config.toml
num_hidden_layers = 10
hidden_size = 256
n_experts = 128
experts_per_token = 4
d_expert = 112
d_shared_expert = 0
hidden_act = "gelu"
moe_layers = [1, 3, 5, 7, 9]
router_score = "softmax"
normalize_top_k = true
routed_scale = 1.0
balance_loss = 0.00789
balance_bias = false
router_z_loss = 0.001
init_std_router = 0.00745
lr_router = 0.000572
num_attention_heads = 16
num_key_value_heads = 16
head_dim = 32
vocab_size = 16384
norm = "layernorm"
norm_place = "pre"
norm_eps = 1e-06
positions = "rope"
rope_theta = 10000.0
rope_fraction = 0.25
qk_norm = false
attn_scale = 0.177
tie_word_embeddings = false
parallel_block = true
init = "normal"
init_std_qkv = 0.0296
init_std_o = 0.0
init_std_up = 0.0296
init_std_down = 0.0
optimizer = "muon"
learning_rate = 0.0093
lr_mult_o = 0.997
beta1 = 0.95
lr_head = 0.00891
max_grad_norm = 2.0
warmup_steps = 200
schedule = "wsd"
decay_fraction = 0.609
decay_shape = "linear"
final_lr_fraction = 0.0
batch_tokens = 65536
max_seq_len = 256
doc_mask = true
train_tokens = 538400000
max_steps = 8216
dataset = "wikipedia_en"
Below are experts of layer 3 (counted from 0) of a mixture-of-experts language model. Rows are named router (the router's row for the expert), up (a neuron's input weights, with its number), down (a neuron's output weights, with its number) and show model dimensions 0-255. Each number is 128 + 24 x the weight over its row's rms, rounded and kept within 0 to 255. Numbers have three digits each.
Before each expert's rows: "comes before" lists some tokens at least twice as common just after its tokens as in all text. This comes from a sample of Wikipedia text that the model never trained on. Tokens count by the router's weight.

# expert 65
comes before: "| ", "|", "-", "- ", "|  |", "- M"
router:113101153131107137152118140162134114130127117138135110145131128129116126129109136118134108148141203093127146200086140118118117127050160060120109123113118135127120162123125124148072187141100126139135124124060122100147127137113141135133130147125125116123144181131134128093125127126130108086142127166140128104067141116134118095161119146172141149119135053157120123152121136064136175149150096126136143178140137174130116140131133127145138137117124113137125137145102109128129098150051120116128176132120117109099133132121125159117100103123118146152096084099125151169107133119129119117134154134072128110119127114118134127121141122140131143146155136142109157186140138120119163111112141134111175187074121134136106134124133152120137093144144120117089133110133084133126148187113143
up0:127134117095144107164107134086117158102106153121129115157146090138116157143089139134142111173118139087120134136153145168142123110138187100134155120139145105122133127109084154155135136115155114144127118125130099131111101102133195074129107111050138171153135121126117106159112141097119149115152149138088099145134100132121139099103131133156157123092120118120148144100126168129151135115133108149099100131123129129136089172125138135137159156104114162114089165110101148151121110135130107157126138150139129123105070128185091131124123143199114168100116144125121139153122129071148116105109135130126131094133137133161074137093120124129109163114156178148174136121105097094115117168141115139141085115117112154082118166144106127089162102131118120115145137130120112101128120205133128
down0:128126141161135133107093108166150161121141127119136133110127115096158135136131158170141097145174117114145131123135146120164127114126159144114099138115090130131129159126114138108128162123141114157089147162079150129133138137151118149172139135135113082076116121133098116094095096128096121108138108123109115119119123098136136122134113132159142132126134130125114141129155160132128165089103112092113129111130157113152126106164120160110130108131140148147100139118135146120112134142095121127135124134143123154151131131110117115138152100255103139126138170091115119110163109162131137143112126128149139141132081066154132116127125121081086168102118114096114143134153127127154103102143127113118148131152150162123146163172058112156128145159151140086031108103126121149127096110122148
up1:134105129106110144159144165109107112132149135097098138112130187094123134086191118131159141087124095120123083106104117153157110138109185162117138139114100145140112147148090151065090148131131165170157099151133133108138162154151095120139120107127131153149138102121135138131130131119098133162147090130124169137114154089140114126148132141135154134113130105168132119150110155155146137134133168131106142136137117132123142119166158122137147149119152131165143086100126138148109156141113131129143131110130095168097157133157104093102148111118121094144158169142068134089102116090147082133134115119100064147114082167126173119111114104095120115082113112122143156134117113117138102134130157186135129107134080168096105139120067135144090167124139133143096142137137139139127148150099100
down1:133132146164134077145135137155115142128064158141128137125141107127124150118115119127140119114162112079087109095127175127165104146105116108122175159161126115121155077134150126142134077167149150108137179088137170104147122138093122132145105155080147125119129122138164119080118086187142157120100111111132126140120125149096177112100074180135123128107106111147072130159117132106129082116147104142143118132127110117131149132138157099159101128145117146114107124105144112116140121135073097148149117149130119114104160110117107166149122115199114155135126103115167138131146139109106210166110131125103155090123167094140114127178145098130102132118171139134165140134092134126118109115130120111119125120163131121177112119129121118119137091121144150123143151141107163101104122130145114
up2:145122155118146097157107128146151078130111139130101138099110122137137121122138164095114078169134157137107122148167175116152130120126159125150095154136158136137136117140128100142136131112148135117128115106101134148130098103112113147115108131145125107124152173142145119110138158114162102087142091162118108145106095164121139146116122142146135138095156159115109173109134118100139093154143133121099101126138121128147159163124064103152104092141116064134149095090111104127131173086099129104167120094141170154128117094138162146126140149099112160164111105124149082122121141087105130159158132163159162093123134119088145119112123135129126114155147124121094041187135149108151150131116211137139160114104142120145124116146150155114113145138138107146079119106132123155161115113172117
down2:104146096118053136118128119123097131141100136147156106084150106094124135111100073090125146149091079129118108119120177098156143143088168119141159135120143099133148135171172120156131126121127125120144133131139168133169111145064127125134135103133122126129126123117157084181137120114131135149144159110115108136115131115132180139164121140096133114145128124135116162137148152123147157127138110099163160089125122143126123125116082135132130128140132125135107153108077123119163149157182127125148162081111132159111144094161082150135064151169110107160113141159099134123141133115119157098123095136106103121127104129168129182110136087151155135098112136131111138109134129106133088108114145121145131148181125150112144125181158135085107120064145138158151141123154124102098153109148090
up3:147127127133114128091145105129118138134156084126135154115091125127171093146116143115104146112119125209134127114130109131096122126126123132123114158091138081111158168122151109151120129146130097142100140105096127104135150138159094162151122095149126150126126097128084182118150158148115121113152122115164129129099143175150153141108122156131115132135080138143144123122148136102099152146165063090166130179124122139111129108072129124184120109154122101150135064137095141124141135111112162123103149128129135148123136170179144137153116128123096114120171152133104096185102096129120146123123125123129125092121111151156121155063089098143127105106098115150172112148140121100106105125094156064126153151095126111144095123101170116138127134148151106133147105131141149152127152172093146
down3:131122107118115111138142140103151097117144130127106107145101116108157222139149134093131156158114136104158099125133143134170138150179132114145136150160120107150157088104124128119110146098135138120163109102114142167166145123066102171091099128100076114151140131131134116121093127158161150133145135133078158146130125146107176112145128152090090125134105124134142148155145147162116123091104142106138107147146122118179153105110136134127138165161158105098123121162173127123078111134124137132135127106076123131142137152122106129148180144076106147098099162109194115121125124107120092139142161165142157153124112089118137118138108121131091093088097105139133141130160136152112152113192103115136144105098113109126150133130118117148121174105144098117112126128099112082092119114137111
up4:116130153137136098107121158122138127121121153097170144092142131129108171112121162104186121134115110144125105122120128135129122154086130132135120098190096158134062122124114142113128141134142155112128144118172130108138152141113111108118148114074121104105096161124135092116165110130138187121120124108122142105131141119080177127170153126135122155129137116159156097090095143145124186139108160119181129131169125110103076155123113128096138149135172099163114109134108116106142127130132156115168139077136141122128133147175156100127117137138111105110172087160117134153116139112115148099153110105101096142101090106106157147160102153144135152138085131169123159122154117135072131131143134159148127135130088093176097124130117184111120124065156132125088143108123146108107130125102111
down4:115125164127171122158128147117098094116126127072135159114183119156156164122123113130156134132112139113132182154096162120140157118102156102135152110131111131139134130155114120129164112165160152112097158149127089131124104124121103134158135102129138080121106154141110115148117104124146121143106164110158129177154109119117124082096156123150134101109110140135131081105095107164130158093106133081103134119138136137151133112169122177152177130123083142159144131130134105114115179129090138084133165084100157135101150162161101125156091119139145190135122147126145105103136128158139130137130149111107100130113067096125143150106120142154106158117145121120154149126142136098130114125106130131145127114157097101179132127090150094131109110099117174123109150132106104036120117148099129
up5:112126130144122104128145123130139112151107165090145112089126123086116119136163141122167138121137112124129074080066139102086155149135114120129123108125151151114161111120152128114102129130104095117136162112121138121117142173155104130155128151133132153122117112079100137168155197154139123166169128141132070146134146053124151125111108103126097125157117135131143140135123137115104115163150153131126122125142143182094139146130091128099144117082121128153132148107130160183172132208144097140107117067124130161115144106140105152134125103131116128082149106124134136134082104125119155166157107145095136124154103114109126106122138171118127111131094124139090123132112120156137134152093143149129120104132130123135140149075075172120084154110171124122144151111145093125118141169108161
down5:092121099153106086122169101148146108161164150168123124149147062143140142115133092110124157088099115154109133130101090153142121106101103118151174138122136154133136143182132108130103143137146135126153154128138111145146143161102114079092122073117114130181141183108148140140117107072156190123103130115174096142116131124123114150100108168131090135134103118130086128132105089127151139121100104111115130162161105155122175111113147077156099112128108105159146160159124147154107118151130138130129139131071122131112124127117140117144146104108143136156137102078166147139161156127151156161141152086072119136144132133143116174124077126120097115129145134125129093114164122127130137120142110125157165111120138134120158115100112123124089110120108161106106146116149180089146154116123130
up6:138125163153127137127100121147168102112144140123101114129167135143137122129148135144115151113130122123119145112123159146120109104122139142087130138160076152124121163165121138113115139136133101126131116140081145143091087126162126136104102117154133102172079126126102120150158106141126144122155206130137172105102123147129105101159110104133122178107185092147094157148108108140136144120103163129139120110154150177073122120124168114111062087091136100128123133119102132170142129089096115112155124083091125144140103103109119145159117144134108117139132141124087128090119158104114133133142114113097165084154120139147175107094125117154167185107099103130148165143114179094149120143122172137175145150137119152109131143112176150114168096106132139136099106125078122108127127105121120
down6:140104138118058137075152133121096145150107139142171180123123134112102092104155155122107165133139107158150116099124144121136131105131088138086109107095146110171101114160148141083106128145114137141103166114143111145093137114093130116133149077114152164121132109157126129122129136145133139140119136134137107148093108152155143171131144154101140140134136093126136084079077095149131137166091109146120148108138133165120083102130124127144131116106179099160116122142106128189142127129111129101172133116107144151130132121126138143137169137169141138117141133140093128088145151141122135116151098122153143132060175196113146134121078132104132126140137120105135104130107116179148148088114141133133172130127174098135156099114135080183130133127128090140113105093135115160103124115164140
up7:162102150139102139155131116118087162110113147157134083149116144102158109127159109102134132121101187118144122109134121132085108117116139125118163138135151145133122079110164160128117124183103094144121120128120128113085140114125110093093124116100127148143124132118124150167101103141140110117154111156197121142143100106132071141106154127138144094129105125128132116177142142135146145117138166143152143148151129087097120107114129121129153137128138130152161161160143108059133102126119130128144140166134156124102124070126157094124118040121078060148144170122095180183152119126160123142118167133116134101110124161133124098120091085110124109126137119149089138140138104159122110138132077125113136141114109155117161097176154167139149093127111128150122123147134118150132116138154126
down7:103131179099137158084159129143148135123083137153142147142108120080116127148106177169144125122123109161109104111116125115118096096117137124083116124143166137131144155132129078108095153133151112123119119092124132164107135128158146164125148163133097083068120190149107092165096143098137141138130144130105101130123140142134120117107148127102108157127124150148145129127123122172138144167143120147081147116104134125129109118141163132126107119154126136138076162139077147132168181169104163085146117116130148098089119147077102088142152162094122154148129097190100122155141105129142091076082118131122109119131139104130110117164127170144115122128116143137140154116156162113117107078121141124090126120152147122150119126167153161088102097149167130117108103153141107130151142119141116
up8:097111074158112159157137118099136149119111143113151173104130112108101164085130125126116152146124091129139107137110143196129120139148128113111109134097128116139156145102117146179092098082123133125175101137181153110146105126147177136127113153163136176087150111119134105160131145110088096147113114127153176121168107136122134119138123114132153139135113104134130142120130121125072131130138157131163077109087103133120111145127136152139160098109128121130157171115132142146120107154132119137085129139125129135136113158156112144132135131128100144097103101149098134110106083088101100145131115092113097117100116110164098157110112139144146144091142126191197149146100130112085111197128120098165146148129114112127119147145100109156083174124142180142144117137155122139106107151107102
down8:124153109089121123146128108152100092121129150159118113155111131135117122170136137121130111147128166111135097118084128127153137119115153147112142117134125094104088125131139148107133126127121142116099175136125120117125144116139073115118127070101171132124126133105130126127115114147125136081127114063133127103124104112145141091128124148103111126110120162085100097143139103124155103117120113096099117105109171165156157117177137160178096143154131181083076135138125119132170147125125139139142103132140120146130130138094129149127139138180135187116120188123111141137165106138133139139144129133113125135092141180145159114150185137082087116135128101110107056127161122150124112125123130154096091156121143177161123125111146118173130072147157111157130153106103122169152103177107173
up9:142129168167143124151105079118128098115111139121134070100145122127130115121106162162174120147132136098111094124131128176122128115111150125131092107166142118121133123166132176144119110136128116159145145102122149121097163146136103108137117166108122088163127144071121153111108151116120125114149171209129127173124121096128147122133116152128135148169135125141092113126111141128117120144122075164116157119186114126128111167095094122130112124132089140147102116145138113141101126140104094141129105175113113118156139135116105128123104113144084194166102118074129127140112164126126114119135091120155142138122123082106101145176134140108125148128173129147132157110093144126123142114131156122139146128119078150119115098175065138138113121188144150142091119167093081136114143148086105
down9:137100073159135148146067145138179117088115114148147154127123079121117133165112105149088111113102088166182133135109161098148122090133139146141126142135154119131106147114113127165129168125091119157110111136135126130082131112098149132081129115125134132153103171119137144149099145098104128174117118075094160157119105123099119088108152102142137137104128129135145122122115142112115139088142152154144150135105115126083127159143127159111151157095139153135168145125101160139116125136150151148086135093145144132098142151114109147136155151250141088102137131076134137119144092129163117115126100117109134103119141179148144097103090097151138138162133141138115121123134084141110125132145093142144141128117158129144147121120112145109095111099110104145172145115147147133139119110124170
up10:109105122152135144140145118135110151136144199078103143080088100162136146121126089120132139140141155093157118140107096129150131148115119058165125143139098140082079104091168137106101140087141097130133135092099142079160131099154099137136112163117101113126115106096117159163141112106160142160105144120141092161109139078111129109089187121146135048134124138118140086146139147141134173115110127116156118120136138091153114128129112110101112123118167143152159113162108138113140119135148101139066116126130107155130113121125146100110126138156159125103140122128142132168105143076134192134125147134108126105130124109125135114125132113106145122154128146132092156134164156125158133116152113157109141133155108145158108108152133114152178107091125095143161145162126170157091140126130124
down10:136175125119094145138121194110111139133078105161149106101127124124154112105125185113132130122121106091097151089133091130120118126126155155085153153146168091142166146157144101102129124172129146098136107146140082138110147147134134072139150107127117130157154144096144136099132098162108113146139133124144168143145070128145103147125147140144135130072147139106106140110139125127136133130133131149108168095129127150147077106104105150084135166139076084107115141060119145133142126159146135112173156119132150077113139111133134138139146159120159124167092110136120149131158169136115078133107146114151142124125131134108092137161126114124150119143127105119110101140131156093092104140116157129137139118123116087109133163090173157144048085149139156147097137158139148128124118108137129
up11:150116148150145143141129117123135115118120181142115129133134159118150151090089185111086113114141149105116092161145143178148137133164135109108116149138107147145124083097134095121095131079136140145130167103075165124117105143109129125094129107155139103104137116149186109135129156133145134117142110179150124137142114155163142137122136155152143100100155081143108150136126121113119161139132098108117087119118137147086143116108189123149091139125121092139122159160098103129172114099139096118128106090128106154092127125132149119116169123075085152152116182140140181134147131159127130134143121085126113073141140174131129131123134138107132142125120138110081100108110143147130151131110188138087142156154124112143169141105110133115101143100105116135063135146139129115059130132111161
down11:125138130148090146184153128118159066161162101113123194111124159144113111110139123130119138132131126145121134118130135084153119181124138121123141121129120126099151144137130070145115165149124103125098144116112137136110097133136130163121078136147137131151141140134129059121104076122116082119120177158117130109105105103099122114134100139141148110100148123163104147138117085101115123105132129117144138158107128129152123100111102134146161150127139112109146112142142152157142158142119116113083110081126150111128128108179145074080136179166165125166148116159128129145148094133150118142119144169076127128129122086134125149100119115170109135097094146153120142149127086159165096152159108113146126104170119157109072126158133107123103175131132150122150099153140176109160126080100120
up12:111128129126137112115086085137108108117072127146140102132150118115122111109084130125124125148173125124149105145164081171118156149124122100107116088125116126135104140119115130101138133109096061128118163118129122145164122109118155132119142177086152141115110121123142104153071164160133112114085139149136156126128153093129116130123124106180153140118088125082151128088139121122115146102118122117110151145105148145165116137123136115155118152160158108114144152172103161130159108183158145108115116092107105125115194139159135144127145114152107128143155138085111137145113126142175131133145163109133136142132096161090115110143157155112131105173138083116108143122018138159120163156125107093138116148092145138134087134150153162088128155147124109152138127158123135096148138114110130
down12:149122160066148120136113096126163136095148119150155174134122152152145147106167167115082147118100111136153131132121116105110138117078119107066123107125150088149100126132173158134108114146150153115142144114137104081126136053132123054095156123136174103152118132121129137103104147122155141132136132105131143139154144138134169143135147191119150153163101098151134120130120103094130139119113110110111130096097126122127119125132131112174181112092127125145114113147096137139136146143116135155125175168113098129117102098144108141150126124219161130137078102144117147096161131119123100093105148135159129093105111125131110130143096103121130152137097125146144114131146118142139135074133160146120125122178139107129143086125129144120111102099108096132193117136169131151112140139133135
up13:137155148145109114128146171143160119145125156070126144131079123114116112138136168094088111146168105131117136147133140149157142149125079135110083148146067115109152143132105121060130121123130126083140175113156102119116121071132089130113129100109146181117129167138106160137129119136108122079164146111112144116105124140110106118161079094132125152136126119145148093143168115132117139132169167139111106143164120093134125135165163106122146141115098110124146125117126149172145098122153132105168123127130126162109139124154067104169158131106137104114126071126153122173163130145159175117112172177092143138104104149118157121152129104091102099150103122121137151130120121119168115133141116149147117128122111122109119173152149148128156143120108110116128099124121168078131186116123124
down13:140133107126116120114083150128089126125123135123103080100122138139121135150100135096129099126135138147130126111094148113174148138131145177112137134177115097128141120148101159120150120135139115142143158153137156134106092137100089145171110123144105143126107119156125174138114082102104142142112142122152129199128120122135138111115189077120128118149133110122112127114168108124183110177156111092153116105151145138140152115125152113143125142110181133057156141157087106065167123103108147148111108141080088141118103157143154136140114110129124133102100158132156148122077132144126142118127128117135052133166118124150148144127143171149132087143165133093130124116127117118093132112152140119102133153165124092137137150090085130152126101130111182097169142112095112131089157135131150
up14:163109120141147160155119114122186178169084116145147126154109155110101123098093142141197132098110071116106133139193099162121097117168153113154129113114140107124207127114103162131154112171162101114118111122110123137156101154081122125136095141104124150096106160133107105111139158135126110111108122135121139103116139130147099106111118130139134134112132152120163140155131122140137121069161126131135131124120117141154140077144140154133127062144171145143109142143137142158152131161104105119107093094102104127160124128140150125132135158187148047161144108105146091106126101101149118136102132158141099150142117135141076137126135082105115144125132122101121138108106132146127102128102080129109133093168134148120118088159143109154142129112131103128113137143126124165148109104132114
down14:074153125150121132121132140137046088116173108128129143124159117143158145152156075121089109150141148123131147125116137124121155134085125150120140113142134149113090100133126117144140173108104093155138157085143105111140144087183132158119107113141119143161182119153137119136151096126156140112125116130081113137163127094141154180129129112138134128167121097129093154156115112100124123163130107125089105174163151118091109126143124109143120129106073087119122121131119071126108150153132076136089143174135171123136123094119121115129142140110116217100136174128129128126094118139104129126121117150113120100142170104123194170121131131102131119118138116096127125124145116159151170148139109142112123162119133151133109124092134126125143129132107135109122097090141162101125123189118148
up15:100126121130132150162097136125098128137159155130106138127141102131118131137137132139134115127174090116144165103085128125148112173142130112171135132121141137109126119122133147125157138095150119138077130127145115163141195138113127128089151089190135113115147156099126135107089125102147105159131153157115084176115135112078100151118103072121132125070123128142114096094158091161111110137111124131110133104157180102115153116113123123137164102087155158093132141080136133114118129083142131154115113128134130126115147185144126146120107113144187157114101102155127166119136167139099148128132154188125149096129095130113087145146116119181112134148100144125106104121125135117182074143112181158102143134121102139121105089095121159114136138128170141111130145136138165128102087130141108
down15:126114198142129133093145132140132101133133120143146144159095222100140116149139145151106123148107087135150135107089112135111139126094141129147124139117074138101120125111118126114143123144125114137164076133155145137112138122111120102151139121131127136130111089145107157120102186147105145149149090177095125131127138183084142173071125105098102117157146144135138100126091140124120208121080097134124167125124124123164124102119099114112149151107119089126127153131163126163120112147131131137158146175120136150164121098137130100087161140094091118112137186188120126135076103124124124125128100125106160119114118130139149118166144162170120110119113136099116105139158085135108122075165122167114155119166102129098134134136132143129120117133145099130155097134128129105108118125116133
up16:149142167140135175147162130092116124125117100112139109111145136149126153140153148167148174156124120110150116087135116091083132127129159103140114128149107151152134116125127104166152087119123135136120141129091136095119080135116150150105142178142134092097112037076126097175089090106095127150163177094140148099107146105156101151130092167145133137103117165130159143139136138095145146191146164132132135122105114115148109138121088104167155151107105134119132124135161135162092131134085143141125150140123123159093112134133166115121159132121137095122147090122113128124108122174131145109137141136127140152130126113184088085108110171126134135153146097117118131118133175107133124091099144118169104138130095125109132151167126108068130131122108112145113115125096083140156138115101125
down16:088139131128153136146136127105123179150119148100132091091129128131088102171141094084124102137142137152088108073149149119122152115097137134127165142134137149166110119118154145098113109146169145154103117165148121141121097116145131127135092158134132142078137125129057125102143132112129142095129112113132105106160105107175152150106133123148135134130140105136125132094127122103089148113129157117129138145095110179116111126106140133159138135091106112115114130108106104082129131146169176131123123138095126152113113113175127129112123142077141110124147109152187170144165187125079095136113141075124140137100156098105137148138153147080112116137158132146135120135139088111105111135130170117130139126174127146149121194133154131147110134111118104121201135109170106103125120181095148
up17:114115139127116145167104092105121080091103105116135092121124119104120094109100151106132164116096080147124091130105139130084150123162123139117150157115130138121131139123137189124094114156121112161186118144140118136157145115112115135166098141134145145141123106144114082087062115099143147165121102103073084137109113126107125166114153118145146140128122160131196141121115138135138115148121142108120107130089140097189141147120156135094098151153134119144149139150145135104093147120136137168127157188125115138198121125111065163134120135122142167112140104141156128141103179114115139100130139122135135175154118138107128089094132170139107121117143158135133129154090120132108115144148159161097094112171138112132119109106146162138095075131146114119119133108144117141121139183133112
down17:146115072122133141116116110095125164081133116166151131112112100147135155135222086118136079160128162134142155132142138134177106105111120103101114138118133149124090080107086108165126170126145114124122133093124141149119105177132108143117131120138144102121117173123121171138177124124134166131144123145150154134126151088144121116158126061137142140106130119145073097088119120120120134099114101151147123174137139148101135130129159112145114125106129137090125132116117140164159105130156146119122112104108109120132145168142179093098121122102128104113174100111130128091148049126145135124126141145106140104068123113124109149143140126131148168154115148105115117126144144122082125124124142112150166132089126171152162125122121118171138161138122136116122160113086160139088131106171149
up18:137106129118133102160093135148171166124153117147128154125101119112078148138120131114155147105158174103119158153136124136124153131126121107093126134135124120154156126102104158139113111128064104106145118127126116180140131133142121139125158113154117159120098119151163124102098142109152144129112114129123122134117122113110137136139123120118113156115130119101139160110085101091166127189122106163206127145119149127103094094118123124080117116120161129078162115082153141118112121184133163168122157098106110088117153188121119105114133168123120160118128149099137137134113112109114155099128118125133138112164151094124134129079132163121116143170130138137139104165096124091087140095137158112155096135142104116143124128113136193109175132139103144169161182120113078145097119165122074
down18:117132110162129162120142122124127186141102165145118118113153132124128128131110134149158090150088127147141103129161142098148092169139123175121154099158106150117134166135126164124137125121146198112116081105143110117139111085146160092100141131108104148109108107135165135131159119121085134120121138184096153149100148084094106127113106172155133108136111137091084163117190163158109118152087143138092114107174149148098128133115115103120162141116147153112087100129134112107121117110146118110114156149155131086154133112116163185137106081127140107110129150125130119153123108120170107153131106131065143095101113157137118134150151083137140109113124098120150150145123160143117113168173090147118149104088123110114110143113092117104107133150104158139160098159134122122143166109117121
up19:112147129134119130147130164148148126185109148124141094147159117106172156161139145133119136109102160096112120119121149133114148147146137156133098118091168151134145138122154121097128192135102100166154119121119106150107106128112115125167125106162145134130111128130177146137127168137144131151118133125076108142119114116143119115146126125119136164150136106113153125147134083163143129096099119141160172151137117099099137118140180144122123155097146148126159105090157081154074102125119141102125168137112081119139069121134112100089090125128130119135097090134112125098103106134115112107124159138137149163125133148109125160156120097124135186133027161174141136113159107104137139102100110146148141100144056084134132107165113102106116158116151130144138148132113121126119075128102137
down19:144122155136122127135146105146124138093094138092163130140160126067115199099134079111107131105125126107082155176135121125122128097136138119127096122129177119130117143136168112112153147123125150119157105122113124152131137178086126073109111119134163117168110153116135130124158088108130119109114151148162126141168164132166129091108136132082150121149151134129119132122119126139149156167185161136147151100104137087104152145103108110135149083130118102115147100118125135100077139164112103202127134149138120127147127132112139126142074134110105122132176110113109131119099135106130104109108142099154133118105131094108128142151147100146129106083135138136109168134114177078156147121116147127154125127167112121134148152171116091106106187117137120184110158144107128149107157100112085
up20:144117089128139165187106096169193113128139100178126162107169144099166126108076101150136124172083153100083125127114169104151133118139173108079107138102142127145148119127156147123117177144144143178143129130130102110117126147127137109129101133128089118131147119121150167128132155098115144119129113125128105151115133095104123111137160141128141148162121110124121178088121070111155116107128137131147133121184150144097128075141122089113119132152090152116105132107160142148137118119097104153152139121124139120125091115105118128130132146090124104128096104129131111107134137127148073125099126155111124104149105155150149089173091144113127110142173119103104123161121131125147111148151162151128170115111131135116145163145165174111163097111136125141087154067099157131103106134169135
down20:109087107094161087141121116137114125109148093106140120085151156109095122125120145141138101099125113157185122122145106171102157160133130135155101104120102113121152136082127154088158153117162132134109143148086156105122117102134117139125164117089072109156147176124100088116071143134107137128139152135109186132133161111134124135115102133150128138130117122134188125138133116124100127107111101119090148114115131158135113181155170137107066130142149120129123108116110165105117143087116137163150151135132142124092156120150109139104132121190137137135168140059136149136143133172144137174135137136152135136131133095102140121068161134134135144136148121116114114132189114124098139181163093094133130130156121156142130130118078132118131139139100096096149092140134129136069123150144125
up21:174066104126078122126114119081176146066143170150107156126203151093154073116159151099123140162121142122127128108139133132142151116112119100100116150168112146144116121098146103117119104088129112122115128145130111131138126124169119128075126146108155095104136119125151086094127119107143106144143124133131165120150137115151146137126125131149152098146125141116105098143127119111121142149116162092099125141155156081119108170128094138130136146135080100112150127132146115112080114135121100133142108077122171155161136130139172105155152117101154109154091150167086175129126148113136139117145095134073106116148111123143136126132127095118131139159158151143161145178143157139133104146136115132110081136082095101148148150096115156145160149146140172153135132127171133083100128151135125
down21:142138125129138123164121097156142095114154170151115125121081143135108102119183116164107153142122150166142117100127156141093110109089139149134150097151117124108110130112118130112111139111098144144120122141154139132125118200153155135133100141114146130180132148148186142117123101141117109128142121091141138146129096164148157079116144092095151106148106091115114101126145167111112135093087126126145152188102050137133156184128160155178118115111115135108188144113147117142095134119134128141151168102104081155150121131098153127140134124168123117128088147128133150114128141109087096170122150113142112116159114126144134162080154141111073106136100107122101159108160116143150070141148154124104122145096141119118108137141129120100092135098138077108100138123148133113128105153115138
up22:137119141159124140127173099109165090139158147122122063097098076135117153143125162154111102145128171079121156166104118105165117081148127146137125148116133104131099154133056145139106119171135143129126128122092102109129160130120099154089124131143133133131123153130144102108100106118113126110114151143098108101140115136146122115167149118180099150086128124134154101153117133109091166109136154106104136146124111087186150128120146141158112113147087090152113153154096140115157103140181124118142117140154119132140124166110143132147130113137110182139148123144157131103165085169164101081080145139127127105119120154148143144165120116118130089116134142101145157129154161128112142122097119102109149107137108156125163147139081073140140186105102111115168116115108116093126120153134140
down22:151168102084103093150091132094088160127121137146112141121167140149134163103088139104131126095116071164146140102106093144131115143162175095157104124103120144134125116141141079141152115109128115133092168155192149137135111171160146100120117104161113098145108126111125149152159136094122129122107122099130157167114133131133115114131085122083172108180141147143100088125112138159145095150108115100132145103106112150099102133142154098124135151145124171113149173113183145130122142114156153133151115110104116158134150127139098113100168124095121093160101124129121137128125161148083124198157141147150130123149122112091105109114093133141128154129141106148177124146133100131124142087111136129134115112137145127095144082093168180108149093118125117113103169103119137142128150122144102
up23:091122134118139101135134130126071154130103075135092140146152123141114153104134112108120091169146126114128136123112136101190151152161140109135128144144114141130103092131124122132132171126115082104139147136106134095131097137134136138146094130122157090184174101171125152142172140146125115123075169156128125106148146116110107120106135142135103106176101173169088121108148152139151168120132105116131134138151119088136152128119088170145115121122132083115126129090091074091129127156130186139128141091115152134109108107153141108124154143139132177125140127119107119123121116096119142109163119159106089098078134106106155104135154128113132088119149080111099119122110170133140133130156122130096124126116112099126126143127133135109135200123090140178119127125162125136172117192178135
down23:123102117129101135093134155134156124138116141156147125129075121120176087098117070091181156090111115122145162136165087110133091124138102107108075120132147143148141111124110153142125151128143132098191106114133117161112112096101111118109121139136117155113115163139131143156133116149163109150155126136164116115146109185058108100135101136112152177167188106099111116134148117094108108151158176174134102165118079138109134129154115124160142127162148108093155128121121124119099087133202126162141139115090113097149154082095103130144131119180108127145137116153124157093127134182121143128091144130131126119148126161110154137107169148146140100140132102118097139143136127121135094132126130135158100117131114146128105111151152137139076097140142117109154117122127132129132137093124120
up24:105145120112119156139150131126073092118162101111150111094147114120116123150153137145111121137099113162107130128152139152131162149082138081137077124128131069143129127111155175115092147159161172109147134124146083153146167160127131170105158146120118124132113092123117123102109083146151144159133100127130109148113166121125127132151141143153132145109128123145149104115178141158125118175179104136178122138131145127104104151116092173105110132158176142144116114118127181081119083122154169089111114126110131122118155100109153138112140098122116134127119171123116106073092161127132096133119159173102130101101146071085112142132153107156111158146132136125165122104154119110174120130147093100150103149118065125122114114127102123121122157126101114135127163155144119155120134123096089
down24:093167148151135127108097099148154153111125125198075102160171076100123094122132121135144153112128101107127138143126123139145069120136131137122139113116150114117151134101095142144152123118098132132130108116103155092150129131158167084133144149102100142140147145120129097144157114138092150162121137103094147104152164099110077148131131151115108166155133113130134141131094093136110167145065138149140104116154088125121135120062164143117140087115147138152110166118154137144112124105116080147157149123109082150146125125135104108110117145170132099152119158106138176133131094130136148158176078125196164158127090127146141133155104122130138138146100120187111128111165125122070138132119127110125116105126167146135137138129143156094143096106107131133102136109110136122159084137145142
up25:153116113106117127138116136100159144139139117089211116133169133105091094117154104109157148147138151104115074164109147169137056101136156110120140095119150123149135138108144115103136122152128073143128156150108092157119121100133138121115112131098151131118160128126154093061130065135114141109178109132122097162160111175105138150135127107111102116124113098131119153114131137128143133127130078124172129146147119100099144120145091123158119154099110102099114137121145120128149124166114092118152146168107107131123115199154124146125139085181113091172138108129111151082153147143079113173107141136076131116123131119179122148109137125122108127123120155158101085124123133129087118130132123125126115104146156115111152123140135130100146150153128127118196128147146137132140151151115143
down25:098172097134127148115102137084172136128116122115105117144094099177107119155097168159101124165162057107090155097147133140151139108086152169140105133149122132150164103134148114161124145152150120112160148095123122125114162153122124149142136127138126160137142113126103124122158127124086147107095125126157147078128177155112137141174135135154123133132127115111113127133122100119152157126084130160094116133122073089165131138112160134120115163101141145154151139133126139103098149123098141108137138136142110130145159125169165089138140133123105108110165097134106148136132104087112090106137146117147113175123129116135102131112100037145144089063107118143166142131074128088112164126141127089114120131163144120160144162103117144152116127101116127100095134135174162137133108131128138